From a checkpoint of a small mixture-of-experts model trained on Wikipedia.
Experts: 40 experts in each of 9 layers, 96 ReGLU neurons an expert, 8 picks a token.
Below are experts of layer 3 (counted from 0) of a mixture-of-experts language model. Rows are named router (the router's row for the expert), gate (a neuron's input weights, with its number), up (a neuron's input weights, with its number) and show model dimensions 0-127. Each number is 500 + 40 x the weight over its row's rms, rounded and kept within 0 to 999. Numbers have three digits each.
After each expert's rows: "gets" lists some tokens that make up at least twice as much of what it gets as of all text; "comes after" lists some tokens at least twice as common just before its tokens as in all text. This comes from a sample of Wikipedia text that the model never trained on. Tokens count by the router's weight.

# expert 34
router:484551501552498467449475567464547505553523513472469463547450442511440502464542536445500486559474498438438479500529483432468503599506480514526488550480448491392485506460537455515467450483532443581474505489535544523504574529543452527512525487433486472467533478492461495558491467493569461535576488485415529471516499530575481551457533462524507508489437453525481500459516475495495532518520
gate0:543440454538507513500502483447543530501435524558460540499445550514456467484480538420524512483500494470544481485530529532495452512539559484473527561456490492415487493528444521464500523495486550544552495460456473506517499525491500442612470541458531506520573452413472555503526481422525478468454512532475486529537421469548469528502399574475457449469496501510465506471436580540419441517547
up0:547449538525501441511423516528554448515429620486494493534464455609495484499458482551552532534394539512495499531546480483526537577455420523480524519486571554539537463522458530547500464497472448506498532496454496529465496473437455460573552473478526514502489513523520520496541517575522491544544498499486450520437506448470532486599456542487544438535466449527495419394495545432485496437585
gets: " ", "1", "2", "0", "9", "8"
comes after: " ", "1", "2", " |", "9", "0"

# expert 31
router:503489455498508430438463439517538503558543517432492535549400440536472480468485461471488462542424476501503470509530518486452544490455501467498527463516454493463496444533470512455495446466551555472518503482505606611498526535520510508490564502540446470468503461502516484516433493439578529580558457487615473466527506552487527527417546550550454508482486555467463555482468472520431523475514
gate0:449491452461506497550509549531425509554446571471464488499479508507567512500479527555512573568464505504533599549454521542480502490527492479503537518467530553565484471521510497537482565532513423483546474537476552565394529501462529449474565531505507472500482464493565524513565545480579439584474493541500506477537470501551539407508476491516485550520472510544562557458536535474527518579554
up0:516500492499453460537446510479517553486464501527468503483485495488454516538536574553479492509480486462501440511506512515541411530471541533495541468521464517530533487413498455493519482489472464488517510506476518513554511518502491488504473442619464441516544468470510426544494491505444560535478478469523465558508533552523498494544544529516468529476576450460507500561585489421515522481586
gets: " ", "1", "2", ".", "0", "9"
comes after: " ", "1", "2", "0", "9", "–"

# expert 1
router:574540602551478475529561538473568503511481512502556472478450521532507521532475467504502462519532511534530536473493443514536509466483519478456517443505484470496489564466449489492469509508423445531526497481561486456529410525492552546565508469507520461483485504525505508539432498524504517423417545509470504502436453521527488491497503497568517451484571484489493487517471515547467518518527
gate0:563545592525458530538455558491535558523482510614546452510498558530501538497447490485455414552540491625529535493480484531596437452520505539487475553487566471533477518539498417502522448419476535538523478529484503491509512482390487525465441453554575561527550505485476475538526543490495530479511515500481480483498499489492545493553434481534513512483496501491431549544510391550501489468531
up0:461515574490541506448524501456472512557468482477482504480509482496536454484490458489510520503528511497528470546424470504465506482479459511512527582480475457491498457435482459446516497461600465498503509409474491455472498466439423508417527568532514536558423505458450555471618517481475532425568528478507473411474456496426543382520480465503488538533528482496477560457531570535503448545451
gets: " the", " The", " his", "'s", "The", "=="
comes after: ".", ".\n\n", "==", "|", " of", "\n\n"

# expert 33
router:497578447568547576529503548468480462504488564531451524538455490512434535458512474546485530477505540480526456494530464514520498516520525566524464523528476536419498538456533488440447475443489472542520526494484551562524511512554546420423512495526561566526504418490544477576504488519562433580515455574454555520507476531515574465496552506540511528475486455497524543530510556469446468517511
gate0:460505486552524484477488517456432452451590493428537531500540501579518491550425573457467508487489532575462558542489503491472411480537525474485509533467499546460549425479483497569496525461384517530445492492495564538484506470461516495576495491479537555521459509485613489535499475430496447481571539524496480555495502443503488490451506581513531512502542470525480503494490481478394528498480
up0:513549469514463508524508523509555468510485591537466498424519483485518507523482453547483510434466485473525517468470504449482408460536580575467541488484458499474560486449426535529515539491483529609561513531438473501511459449408570440552528510477555503489575403480530506504469577549481447473461489419559485460492544494414483564527531505545506470557501570459539443491532497505485490477462
gets: "0", "1", "2", " ", "3", "9"
comes after: " ", "1", "2", " |", "0", "9"

# expert 16
router:522489508512532430512539496490515518486435463465548583503499553475448483461508479505474507503535506472533555540527421538441491523492552512494484448446492498528477508497412460493535499465460492427509604575481470527497526435498444482532509490591503445495504484602544499521532382505448462480496529460511444462471541537558510421552490492536490465441526552552518517494502503480489465495541
gate0:461504540501448497487509464477475493459549539437541511464521495438561499518526426549512479511561410462420534466505456510556475568495452472503481488504473584498584493463419495468517517501486541516536518478585575521496521455570462498504469471597549510540603485492474498497590476580534481425560493495485410520532512471512491502567547472474531536507509428543614447496514512495546540499550
up0:529471566471497509485555497574440488483549401468462544561508461491541505558563487555444538416473524416538526492542501567494570526495556525485495509523422433494506417490538478474510527540491479560462469476538457509477458518532448510473532492475540494618513508519506442467520433577447465438530572512514494443379497532457555559470456412464509403457515419501524535457519475487478514528482
gets: " the", " a", " The", "'s", " his", " an"
comes after: " the", " of", " a", " in", " The", " for"

# expert 21
router:504545518468495538563529518505433481546513506496422501526534514524556470416462508504524532497505499489496481493503519465519552473461477540511418489596488522462424484470488546493564507427461462458500426443519496432538467515482548501443534563567540468395568503510468456453440530475481500478473447506483501488533534445502473465500503530511509437527507506459445465434475532507471513468493
gate0:489537535382435547458530458553429423474467472469506478525531523581513488544455479497460466581511462446571472433510504500583518555479564506519484526509418455528463482505500559401448524537538455517505469501543462464545522521485442556424519514496481493441525487483513515519516499532472514590449482584454511472468513527521439549449455495529521499510455519386452456477473533521557446523410
up0:530594436502506523583543530460452578489479525571499449476408515466468478570468546497467460465557491432471557471544481499505497505486518440516465581513465495470500448476552539543504546493514490584496508489458509527509499503508519446476501491525518516499513518473570497534570518455420571433495440488485442491421445476462476529499484520487639504511430467580440565514517421485560547449494
gets: " |", ";", " |\n", "ing", "ed", " +"
comes after: " |", " to", " —", ")", "%", " for"